Experts of a small language model.
Size: 11 layers, vocabulary 8192, 22M parameters.
Experts: 32 SwiGLU neurons an expert, a shared expert of 64 neurons.
Training: 286M tokens, 4371 steps.
Below are experts of layer 4 (counted from 0) of a mixture-of-experts language model. Rows are named router (the router's row for the expert), down (a neuron's output weights, with its number) and show model dimensions 64-95. Each number is 500 + 40 x the weight over its row's rms, rounded and kept within 0 to 999. Numbers have three digits each.
Before each expert's rows: "comes before" lists some tokens at least twice as common just after its tokens as in all text. This comes from a sample of Wikipedia text that the model never trained on. Tokens count by the router's weight.

# expert 45
comes before: "\n", " The", " He", " In", " It", " This"
router:536495487535520446484439456555516454464471452484495538497510562458519465515439484552525490552515
down0:496481525518504553484491590411519530457481465528415492505500512468483521468538433512481529497473
down1:447605459518475464489460538536497494536485520532558499497576554557505564447463570435502539457475
down2:470495591466540461540541475505560478528517561455488456520471530523509502527523564372506519478485
down3:466531499461478445512493509448452529444461538516419520459409443468513472509624512473515522507461
down4:466576470528476437506499526518543519494495435482515431549489553493446470554508486494530455554471
down5:493461494512508414515475511476382489464523497546450486492512513499497493503502445644496544529425
down6:515486439474450534488434454475471456578488518492513522498503556567506528573440539456532540453566
down7:491528551545483527527490467465527483437488468500406492496440483375481390479462460614461478551517
down8:544521455537467533504528528508454532564467521536461482486511456534479529490507559457499458479448
down9:434492442563507541550472549487505612410541497483453460567515486437512500511462543490547455539456
down10:501438587544507487427413454476533501556487483516496491468536549463475430484528499493505461503489
down11:564504485500448560494456506510531452457542442501518453578427468419477525542429574493483520420498
down12:478462545558538525507418531473527448379484535527437516458450474542465459492537415602486472510456
down13:527521510505426492445576499553441470653504496474595461516591512481543487541526428351503472445535
down14:483569476499435556474525433508561526590551566466522545478527473456431494453506490381460523452481
down15:502596508399552484499404461531527522402498449490456548480426545512536486430474470548400550553478
down16:562474454439557509493435509526497488333514496511485599495485473503517477511455483614495472509532
down17:509462490482612556506494583392550476426525480497502499554403569514559446503455443479499483491556
down18:469517497445384475481558557533551444520511517501455519506550568481419519456459550505548498546519
down19:502500542481474557487469563470502492456460528445536471486504502466515546560466461469535481555527
down20:575521521499498598427514561557505458408534523486447522453487483477530482500478551455476554451516
down21:481519451533391513509540512486480482532476566510533506430508490521471526465438570446450504465533
down22:437508514539513411484523523503494592519491509472585504539552515488529510456507477470498492538549
down23:502495449451577566541550542453507555429510516506553486539472544458468516533517536508570520485476
down24:527517497537445450500541562459538460480508431457507499484498482516467542431440507494504521505531
down25:460485500528519490496424529503548526379465401534474571552499521541471423493555416539492548427460
down26:548510468451527503473525479545464568557527509534505480476511477455466502437452567354523451468524
down27:481539477445515521497447483499512521556499468496492470447523514485486538518464465434491455587505
down28:519457439483516522497508556506434613434536487525524558513579534540488583438530501515522494428464
down29:440464587545527475532402466463559499501515430550414516491454509420473463496522493497456544511558
down30:587522472490524591480543544492463539515427511479485454459456489490482442426486476458545497486427
down31:476547460547491469491424560444501483556552485534495555503540483526532530427490538428419445504524

# expert 15
comes before: "\n", " ", " 0", " |", " 1", " 2"
router:419482535545518532503507473502537467563513497499522532465510570477493545481522511562434458445472
down0:456489488511563554619564494448502510517448504489527499531408536561507479463525497438506447537531
down1:470440425549521529484534530504540496463565501463553569422469554537520479564489454588494514449503
down2:488509465589522510473556484489504575453480502513548439503564465494499486539399492397480491486510
down3:506439545560473466531531488483427506478434457399460428508482521598538438493403535432503513483529
down4:556530470522485439531467524498499472459506521453548515445549486523529497572433479507473437493514
down5:457451494495518435505466559545544511521588492507547485513524575508496524511500514503479457459476
down6:540557564523481516563497481469483477548517461490486475466503547485497512546541454507507462483447
down7:471509522565555463458553469464458471482490426447505474605443541532495552484513527555567478466532
down8:552564510519456465505503517541448509461517500567493504473556546535499425503495503571495487506600
down9:471488526546515436551506463566505460515496416471543533484526537470464440447560599435535459506525
down10:447521448568495589544530491531469536494504464512508405512474470471547457488505499557477489528479
down11:461500495464503524570473490541412480475471444428469487512468507501526445522488510602447526509528
down12:422513431474465473522581529511522514443471402476488467466428555483487516481517463639478483490468
down13:479504522447498479544511592475506543482502454417529505515454582526520491597444509445500523432452
down14:474413409481471540439571467486524501458496539490533521443527496497540557446440510506479552496510
down15:494528485510527460466489497551496506476502536413492470541542558519549442532508512525491525550513
down16:497563478452515430548480565525486498483502481480518432555542484576502518468509463415497506478570
down17:506533499579448513526471437451535508482535538557467415451488560392529431512492512557460524492514
down18:409536511484454471514484519533495478545467500477425512488482572525369454461495433452556514545442
down19:462529490517435569505499513535561532531449500503455496522516496520475552525568449492482484499575
down20:470456585480537474503522491485544513525554387469446541570435496546529470504466536445507415522529
down21:457376405584417504512561457466466523407492502469506507492450495502521551467495455508488537492484
down22:518482507579525535508559454515545495443505596466504472534555482490519484492446474424553569527545
down23:565521487531493529500467472495536442502538553549517467452551506429489530514566517477549551476463
down24:459485529447489478485588512526511597520550589442499517547471536450400550531505538490441421501535
down25:467453517462485553480538466551465465580412507431501506514452505505482502590536506552463433459518
down26:500501522621523482561516493496483516513498492456513430531463526485520475407474534466528496511549
down27:477479511527518488496443524507427502458479457566488529456478422508539527533410470493502475530479
down28:537513503498483479561481513475474473472516444534489494499475496494571427466515494523532501493495
down29:569507515506444522558449500476495484476495497538495481479435516434524468456510458475470542547485
down30:416425499467458556449513516507480558472528389506455462546535473539579518447553534495501575491543
down31:496489499507547543409469440500559550498552492557521523554504474465461468438579546482489481467444

# expert 46
comes before: "\n", " ", " 1", " 0", "-", " 2"
router:530472519564493477484496501499542457494525503478461504485458521537539548532515483567478445421450
down0:500534461431511471524477459453457462531512459508502456487481469471513468515442473500554420505469
down1:576557474467441471535513529500527503553459513553601528437498560469462575535496474463500488485526
down2:457603490467497460454487537461502506546477539500460541567447505536548534434540569519574461443469
down3:496473472475530481527501497478538427542590516534475552488413491486578438525525514494534503456478
down4:428514450469500445545576482468495510499480385462438520505498478486497507640540507658468514547439
down5:525444537521401522455477451508500424489443500504514498475459549458489489521485565607496529470456
down6:483529433458504478490450495536441490486490477466454481517481521460484453508514498483524502526541
down7:433459510508531473559521490467506488469522525549466511426461408545487517504424516467460524438508
down8:481510512515467461518498544513489502520559498506581509515564490546522463475553547418531451517546
down9:430480510448504465570510562604572506508493530532493529500466552523465481581526479530519454524521
down10:403515599445491477524517515477495512544454486475521477586491574520484486528509572494481510499513
down11:490421500456454505550416512416565483540496479426458465513395479474475471543546443463533540511450
down12:494478481524516534456447460516480488452497536543528521572561458488466552590527484520521562532493
down13:474479462441504544451497497524519491512507500491538536482464490507500441542489491548487433488528
down14:522556513566510511492415513522485456542558529524526458486577467499527507466485472527464543510515
down15:483494441576517504520514493429507466432517474441536453524455500567526498543500505471520521483516
down16:593513451446521454444460505523494500443511550516524511469533407533528553467459494542470535490545
down17:506467478487439480498500543501470516520400516386461577477509475538502498519468524574452471547564
down18:522458499401510444373517540522499508475527459581543456482503446477557456491458487472491514630550
down19:499570472564626521587481567541477490355472509548449500482423551495490457547526494612537469523556
down20:595457486430512455473491478540481532501472553452458502468556529558550479521453496434500515491507
down21:463442474467488458459487574496431537481457557450499475507507535515466488512396505520518508546520
down22:501459453503515445519499460585491508598461563522480509514496453540485504516460487435466490541495
down23:480521579400483434497419519553494540502491543495544510432515437543513496418478527527464492507515
down24:562471405487518512489586556496486546443432516451543528478489582473504526506527580489517474460562
down25:507427446489536549434479521462526465428445555499458570471505464561466503505429568526486442460507
down26:518519564486513539481459521508477485482530475554598519532491527484466527455485488523540459548433
down27:499546490518457466559496540470499474621539564472465456549478489513483473521514522362474496523586
down28:409490517552504513522538457480523509612442563524452517507466518532430492528495537385488562443578
down29:503518534448536493552515492498454537571557499412504503509463505532481460524496521507523509446505
down30:488499472473459511520547543517560525507498558576525489537494467436522481485439506464511519494439
down31:507354468585526564476478487544480530464555555485455523458479539446468525498437475572444505464485

# expert 81
comes before: " ", " 0", " 1", " 2", " 3", " 4"
router:491448483521528492468471474549484501462523529554485563429500423433501510540485451582527516495537
down0:459478455523470577448547466579467547530515546476515478528543543519475533492550489454474485469463
down1:432530441447507517450503518470506538605536492563485512498501528531523482459439499481550510534456
down2:587487500560516539565483520501493448412579525521556459479496504527481557456486536479453492512530
down3:546533424464496494471419543531468493445550541528514491438441444518551481468504486532488484513495
down4:564457416535485508514598469467532513434529449431562527490514524500485481434515474519486534494515
down5:456499519518489515504463525539557563614465577476490551558467545563512535514526537437487440509546
down6:543442482514450528459476469498461493363473452560474538489507494519567447523547515527481423521489
down7:545518555505479517474487488475425460425529485534427495559459538528466459490477451516532485540571
down8:558497545515439552581524503560442475422499472470480507604547471493516433517596497551510533528515
down9:499501566562453527516470462463551498554590487444397510532467511497547491504571499567530479463573
down10:517488542491520506500466551437463473573425459469523459529460425495525525518533475378483510514519
down11:391555424479577429463454490588422516497528443513389469544520430506529446467541517458496447520506
down12:490521470478504474489450569483492478455495513508466465428483527515464434431478520505529500460520
down13:506443501496491527535551567522419499417552535513522525453418440484499486519544453567497468531500
down14:637532455491491494440465443575487493484529537517550528395568422455537541421477468463474478495430
down15:498495535498514538474497459503482588556455536486559472465487499504479522579440496460448495536494
down16:515544447460482539565482502438440472522511527501566479497464522588428484431566539450487493537504
down17:511494517450477499508496610458461454379520536539436502515445441527498456526442458498541484535502
down18:518545458478467445482516495514533520419544516525523539520505444525461504410474477504485500434494
down19:536415489497500454527532506524499532437502504487488458497609435517483469565396510399531454469508
down20:550450531574487499441478445471572460486548473496528498438479474480471563488550475523524514443499
down21:606558497459536512464485537568446541373500542512562553512487517454537554484521539547547502457480
down22:451500460494512515494498558497531542550489517525489528491462555473499477543548501533465445507376
down23:488497543528469430528535457446502485472535418436458553457490436538526511570525463539506485508499
down24:545514534492536492546522520454526449488461485548502477457440503449427512541521471515473501519532
down25:501433533469493502465446479531511515557567450504458473437428490480498444528522545600523448500439
down26:458482527509474499529427462525444544451582485447465529489561450473493449478453550557506448456458
down27:542514486501521529457469428520555587560472472476532566546584526525494464522531491474565518528500
down28:522473549453469538464474549468419422441494515433532477506524469441444484516494494492517488506509
down29:496568532476517492534555495479532479518485468502490507482395496571504430524538536533483513505525
down30:530462437572443501582526459507475525360512535520418513434462543472441518499551531509517548486497
down31:486542543498483474569495531401531507555553490494459417462551483480469488491535456452472516562549

# expert 57
comes before: " of", ",", ".", " in", " to", " and"
router:425498489390578459511567535493549528549465530529587512487580516503524455592564491486492477507574
down0:523548536553476509421529484558511504501478451490458543458521487529529485473476485546464511515473
down1:464525457483476523552485471443462519445506550493476492514506463565546568499557525556469514491456
down2:466485507414549518466542585474523483444527473515463470544525532469536443481536400381539504461535
down3:449510454457490570501528460445471561463495529539458572523561486458457525493562472466485489523531
down4:450569499514517520523471526367499556525493484460438464548504462560563463546520537510512522470524
down5:538442496520533575533506489557508427516620538493496531570504569463512591441574538451477468425453
down6:437529536464540497543502524497511511510484464527437464447481469618480544525520492420536473440437
down7:457539491512479429450402479538543548543480446476499493503530586536454521484460549529502516546450
down8:518503494528468470478495502514474540524460537546476558517522563474427547485385414512474543524528
down9:550433510516456529465497468492483460473496475456491552520497469498459465524504479462542440470497
down10:499485520523518483527536482425505530510514494473477464463518504494400483575528519434498482492536
down11:542507545425481551465543505471481456458492514469403490516504506471464467431529457532543546453519
down12:476452515440465508497510486415473511558535549540554535554480492466482506566444483526495530475428
down13:553534482509491466546530539445462477484536548478478543571521518424467517554530525508511585491486
down14:500606534480426469550537514567501510399473439563475494500486522488514456503513424611506460502439
down15:520486555525450422489515569503504470511434541542529495503515502462441491461533525517480579461472
down16:494529551494468510506449547535573532509529496515540494527520519498493512584474528472544446476549
down17:499564532422515529553509490489586517528478552482475493460577498474486431510465549439537529470428
down18:553450515472541543544511514519522435480547512430503508553458553465521494470449476460527486506515
down19:437549464519477467457505381485513506555518546540526520588412536516524456517429552459497485531481
down20:469545501541526557452498496467580490519493525560530517538503538446475550574527492455550468585494
down21:470533582546527447549444566533471506508530501480421517485503557526497531532479493477516475447558
down22:511487504494494494480610497525479521500524451490544483470537550546496526445482455460480477457534
down23:607488459449463490494539472427445548559576491423479414493485548466475487535488472485557550418466
down24:501588522486498492514499558489574494535490467487515477527439548497494576498522523500540456484492
down25:457501497389496420526418501526498511465437491567492459464482486484489554478449443543449573541511
down26:539527517477464527472422466523490537543466508417508541485492444558361431542465490487467505594442
down27:537474453456496468493457499502560488530450523458599541496493456472477477482502567492469526464501
down28:501541493417547530530486505556505471533540513542473486478438497502553538524497509440495492390503
down29:460468589520484444472517467500514454479584501649502518530532518515507530478500489456489504550548
down30:478522580464486536548439515511484386489498557488488607544516487525545511560544518512464475534501
down31:509483525545484477492508522493497473507509533542578540493503571479538490479483468529541556488525

# expert 20
comes before: "\n", "-", "|", "The", "==", "==="
router:454500550418544575455451513475529478485468445530432515568432473507499497442553460513510510533502
down0:516524573441572511516528488473502521355494511502450474470547554586506517441526522392530490440535
down1:498533486497559513435548497514403467378446473504466542553563492446557496484485467599454502498458
down2:526565486448555523490560489433553499502461465487483544512503479456509461489449478462517463468502
down3:573528535538464498476471481503579490504536533428468487465548526493399497473449488453503530463531
down4:561473535480558482560534544505531495516504486493528552568472500426421509511496500588535513489458
down5:538450553506501483476538504507535495512494457474494516489483472474499456473553537449609466525524
down6:494483457529496523576503513521516525524442487484523508426514535452440469511555441424524421461553
down7:599510620544449491511476536504477478435482519490519454490494537516402484561504501546503483526551
down8:545504464516427519541569487513549478498495441529452476519482493504402462473473520494484535456584
down9:614534450448529514482492499444479558466447443540504514550516528452476401456528438425601499476521
down10:557543478502485505536493484403531519533498499445534471505560491549468500460587529444558548467497
down11:530545408502552468568555565514494527561505471540543510541454510454465491515495532491561522487512
down12:462480532501500479438496470518548535574488489585425524461512463504522512477536516531496452552521
down13:507475434485544482498461512515519586514505457444446540489562477467450489512511516493529512450471
down14:444562465438494486564520512432417587520459513525493468431563490449505468577446470449528557498528
down15:530470456516521563511543452458545501467572506530540557550459494554513490547489525572521487580514
down16:588485480519540545516435531510434534470552463436521477517547478471541586472560465495440449445533
down17:492455548525500524495470586515524554452477504527485500511452499455441471454510480526525471485487
down18:429488539520543464519505513499554572594449500457488511557488581546558510548485447478526589481460
down19:504547577523509510552495467443494458463495465457420467527454562528502482494433553510614488487480
down20:504490456503485501501519527486510502447456505523458502513482519452482485526512484711521489544521
down21:526510440530515514526517523577511439545448504556527475492476508448417514487588450610483523467491
down22:459539492534412457578569503567512491567469564458572434439455487587471538512524518404576483451517
down23:515460567465495468447411456536503555377536516526428498451445483528482376483520414479590507540483
down24:542511446458511523414468498471525495402543492502511540489507449527541501490464470448515557561521
down25:530467500539462501474554510551474476497451487502504483439533509493532508496534471473505520474485
down26:533489532510532451424458563475466479592544473510519567544548465521539481478537525476476483474434
down27:502510536413533521492514491445499559508419469477492417442466472520555532532530423529498522455518
down28:511522490517534526547524494479487563525506541464450550502584520548530481526544582401444454528507
down29:501519453535514491557524513453463471363558542548501423488440421532522483471501493502454547584440
down30:515450470463503553568543508500453471354467457475509506562489489483509508500537474477563439476594
down31:535436594509408462476558531543508530554484521435561489556485614536470505529493452404474456486533

# expert 43
comes before: "-", "|", "a", "/", "2", "h"
router:479494566550458503557506553514449434508489441526507470489513586516527501479499486449504528458425
down0:539427510487504480520438439544527510422499495488570459532432517455522509454528506540514463529451
down1:465521507483455488500521452509602461456516432437506421553469508464498418437443528497468506518496
down2:550519557481508467465447532483437543556503487486546495458490455494496469451481520514506511452553
down3:504537540497481509504438510443515484419545498499522529437538556553467417452573525584519491521523
down4:454529578464501503498505425409439489524452488473508510511451474590435524487509536497488513505497
down5:494539438510473573445477479542449482405421447500485482529572502487547499555439504549493489463452
down6:496529413439495449532468542463559540489485504516525510502467502524422574574549546564442480546532
down7:491554489544546536457544524513540529533452581441543550490476470478508484472582521432532515470434
down8:520455531559503467487596431492518448465448532528540427494531513457500519487486429429472544499500
down9:494499494568505454453467500495492509485474489506486524507476443461529588487540533517581553564526
down10:448458510427443536561459496555550481512488536455481382567499524491513492487523513503518487513523
down11:478532527510433623522450474515482464407560541507539445457519555411472508485572465542511477549434
down12:523474515512504472491508429467464515570522563454466442464501563474500472556546469521509512492563
down13:489508402598499542592543548456478539475523502475449484498483556503470467477499603488453502466503
down14:526505521555538514538466511502508500490523467482471513509489395494537505508512544425460476500574
down15:445547499450450524416499593520512510491487446472539529457440484469485494472428519531557493484480
down16:612587547472498528474495441589483539492462527459567534535502539517607466466482477537495483468572
down17:473490465528494479606505512466545534574528569538530490475473580551586513509536522380465529534414
down18:535530457448593527489465478476483518506534490544440469484481480469546432535491598490459490551517
down19:485562477524493617543609486471514543517481497552466420469482562538482528476449447466476470535509
down20:503542565481461500473434468502505569570584540495578497478515490465461527455495574576468516529513
down21:434527528527539478469488510483484486426492533458486510592472468504547534529440420556502531574456
down22:574494424478586509527486557450432528356496427543466460533512515491562455520530496577559473502531
down23:478521525491549542519509533505516513578536488430561434552495517533425525538508475469518455456484
down24:485492546508462510513451496569489442421427403554462451520476490502421497549538458473489514464462
down25:498477497499503490544477491514510547507520499460459510507513529561437483531456455589580453473554
down26:497553605496506476503447482451484458474510504571498491505539481518563480446470525427504518496557
down27:517530457523528500504582568551598490520518485465493521450516542505466493426464432427518492478443
down28:470489557486493577467462504423522510479459582557516494474480472551423568461586422473462469481531
down29:503525507460411559470571516469508490459521543522491546526545550472405528474466473459480544502483
down30:497552503516511516555476457517447547542474471531538531557536472488548530436467454501553456516514
down31:526522526439495501552546541524562518538534490479507436559429486476485476487479532492496402499524

# expert 69
comes before: "|", "\n", "==", "-", "===", "The"
router:463460514398555565546424505463508455499519459527483490537479467562379509514559523488498572561432
down0:523536525532486542534474555487452490510504499532455388554536476458423454423486566461498488537496
down1:530496485522489446531570476577498510500546433457446559575474501507541496505564523488510473516506
down2:451468499500577489514491613557481500471559511516495527541490509479547538531558494536435509547441
down3:498553392484503485458478496504448514476502478468556489521515467510591439518554481533487558500495
down4:484534509513493459562530500519504517435472548500493507456446512493470429512514488634499448498521
down5:486473496460513476552540440498562533542524531508469448458498483568443524532524557410517498532540
down6:526483429514525501495476535585478518413566511509511453570531505444539495523475446553487551550495
down7:525529497472528514516462573468555463555547454506519535544568499449432480494561503455532413533449
down8:616499604478537503548489529502526508451572514511568524476527493516398506484521514495548530551461
down9:526546529510504575554507492497492572415480473426479491480485502546527505528451453544533450545514
down10:491473523431528466502453446522504510454477509504538543509508538538536449484535533472512439422536
down11:476507484541418457487519523526511475477417466505529483481503521499519491527440450545557507518504
down12:548510473603541475462473502413494486395541523588447516521532461503538488483536440644500488529510
down13:555488566475509497487510509496485524286487508552479492486470560527531460488549505378604433473598
down14:484542547569498449447499485538473457532516451531461480493501445488543408477497452437485470426467
down15:497458528507527516498446524451467476492454506501477406526506562413512503463482450480463479523521
down16:446505468486540518436420515532472512544507546485544521484492458520541499533499477454425485531484
down17:540446483525453472456572512473492519566489538541489428485528419437515498595510496564507514485474
down18:443471559475520537468526525439579571538466570512546448513505494546395550434494528499479537523440
down19:576552478521499500548517475517475545575458503516551447460556513426544599511528530489448559473505
down20:511508567470502456420515453501455517494431497476470406491547478518505498522524512454531458435534
down21:546530487466457430557552500568506534529513543521519403463446536554464524510457566562426552507569
down22:400503498517545447538536521472568485594500514431550495546569466537542479535523485525560534468446
down23:485510512535483477524554478537535594611421586517539440428532554489449495521558528438542587543440
down24:463489540458541507497486470502470505526517514451503484529521470600517468486486543400467511484504
down25:482506482543508540523527501510471497564491542435513438499531491495476521489478513495481501550542
down26:489463503514508535517529519498528485500437470544482517496470520485428467473488550699514463540485
down27:502504466505499548493511497521508464570554532524591487529535432486501504562546479585472512525506
down28:508446457437529461442470564438527518566573538473556535518508491464485435510470469466487465498510
down29:570547570569452476515569476492511545496551447435515467500471484492527469417445539447553508478486
down30:477510431502496465498466513493507491509470528488502455505505467541521515512537435449403493500531
down31:532453533399487566545477543460496465386513457518493461543473520498544499490530533478428437509456

# expert 54
comes before: ",", ".", " of", " (", " and", " in"
router:585512463473476439510469514529576525507532470471508513484595543532509581463514504505531494521527
down0:503499509547506511506488480499497571555442589523524554495544499519451527528433514513514554534478
down1:545472436523553503485506503469483470519477467505542441427495477516497504555605506473440431413494
down2:460512495493483524485484494486514579536507485532449521494473483517492479462522488514488480598545
down3:519494540494501443482608443521489496545478572508458447557504504561546478499542476475581514534508
down4:456533431529525499426546502544454533515423479551550429512589515428528561453472428541470515511532
down5:452542419489482498507500526495509542484480526483599531522541564537555528513543530643550519545530
down6:561556427517521488505452519477519490582552525438483491468466523558540553457454531435540540492466
down7:447486506524494467496499448417480470470486404508437502457507494476443483482573498424542486428471
down8:553459424475503512432462488554513557537491422484437456506477481549530488508505549548492484484491
down9:474499478499488566495500482502508462492481464468526540515495449474541433450488459479468487454506
down10:563525426494502500532522495554512572517560469533500559512515461542457544462457498538466497558551
down11:490552462536482477460508404441479527550474429559549490474501544539547518470498453571518485502474
down12:531495529483441490503504540466440511422565494497548474454565484465468538492550482596531603453498
down13:573496554524551550460541521484507596463483491554522566521453497542507514563556472549520518529510
down14:476383472495555546506480468546502490547530538522433496479507528520513449539492554443503486489461
down15:610503504486488503461446582493482478499529472442416504475477427551504525473515477450482466458551
down16:515559564444429582418490473540478529493479468460511457499432464507522443514521465530490473438533
down17:497482414494491527477461556525518547571521508490423501503498472554585449532417518403547470468455
down18:556532555481531509517498533571412494524537553449510598412489457429477450459509477396518485451514
down19:493530572468519587559536481511483483501418535517509550563456499486481493497441477481555475508521
down20:511551456545507479483433532560450528523528522476498533567551441473490519477509434512523447493432
down21:461508492487437438450514466487492508526511519438470390474495526424477581483487481466433499541473
down22:469521485555489417504515514468539444527480517528559574510539568546487483446400461483568447627544
down23:454458563491495416495539484474468477481498486505463500515528497505507505482479544488524486587516
down24:556532477542528558494515482543522554588488489440424459450488476444460490520561519416501515440499
down25:501537489490550498482503410479535542459443471488516456470487503445457481479460457570550519534485
down26:506533507504495505547456454533555507505510535511453464464435458491519411563557436406483548521516
down27:511525522519510513471541462532544494554496500495531486499500546431510449508545515445490508397494
down28:541511531561453552549497490528485568505435528499504497590522464523501488521473547564579437539507
down29:481526527530596538464523477527588480532548539503486487585508455469503471499554482449483514542519
down30:475516416469462479454465509491412533571466446542518448544545598510460530447482528495526444521474
down31:480441440523486427427458557541532505436497425507587514453505483501482510458377503606491518465502

# expert 52
comes before: " of", ",", ".", " in", " and", " for"
router:533551535467535478517529461488572593522492518444531497484479474479471480541535512460530510545498
down0:560424481471549501466513538437503533530496482552508484510496505461438443543509543487484549467490
down1:470441429474432523475529484446527424468554458465526483502527509434566488488447548493453476459478
down2:467511465536517463545534526461459437513482476543534522533469486445468508498452496514453507599447
down3:415530522538528527449455515446523501490476513502570495499526503491503564499544467548501566394519
down4:508477549544482507546494426504496505531460466541460513517484541553522452549492455568524568488494
down5:471482425500446539441533432569483453473465456477547456508476478466494517493492569534578451505487
down6:565476484494487533458501489539490525418443571411535487547521491464518494528543487495483421494470
down7:438507549549538532593451520485500487477508528549467492536516418491559514512545494522479512467485
down8:534578551466496537555501518514458519521568527510490491585466474520494494571456493476467573462433
down9:460436544519492521463546442458518486512525518570461530506503471513477582500496511493423491597499
down10:558465481560479580534463514488552445501529548464492497511410535519477457561517539431535506452432
down11:439462494550545566499467550425530460547493445489511515499476508495465478499495447558483464445552
down12:465477584473525598467468459469526493545520508515508613547529501486463571470476530498487505510516
down13:519501461504459455541518479544504498500506525502514485513534485499523449511505464444538467541597
down14:535477400461495506534497502480458505561549514475481543552479513481466446497490495433533430499472
down15:542497574548497510547423538427509520493521459502530487459528512471468481498469475530442571496558
down16:498452437516535487519519526513465539468545545523470515476569556501441437481520469532522495589444
down17:526474521535525567485553510498530450522600562521472483524502549448453542484447535477508564503521
down18:593500544493543498479498609527474502457410556511490523562488520484544567488520506539558506507514
down19:504544509521527516495467507521452565519420534506488563493486386413368536452477509515471577475434
down20:583492500526543518508439512504422481475540460561443431491441460444429468576579493531555500536594
down21:466477477514471458524469463582463507480488408548481500471437552511515460490526454479532516499472
down22:509527467460476503562531469538533482445545549458457466436521444548541572533548483544546552552514
down23:530500482540542536516478500566532529521565424451507452459433515523498504458497499424470464440435
down24:452454497494505445473489481476512483475498478485559497477537506474508528534479493535440523520505
down25:484618497509515549436557552466457555597553501525452576476499520452519463536503526505538518512499
down26:524593514516438383525536491438538517518484445529506488567494474529485466520579522484519531484629
down27:494518481493461490510539536536525491540514481531440477552459439489503468484424449492478527446528
down28:510505503478536442563529451469541467521483483442485436454418494496526583548510450511515489502484
down29:420485438399530516551486431501543504483566516542509473418478550580520447487572480546488525443502
down30:450507571526561496487478509526489460486565526469534426486516497425514516541500495453528478423425
down31:551505452569537523534455506551521550516550494535500480510523521478522445533485482457477480517516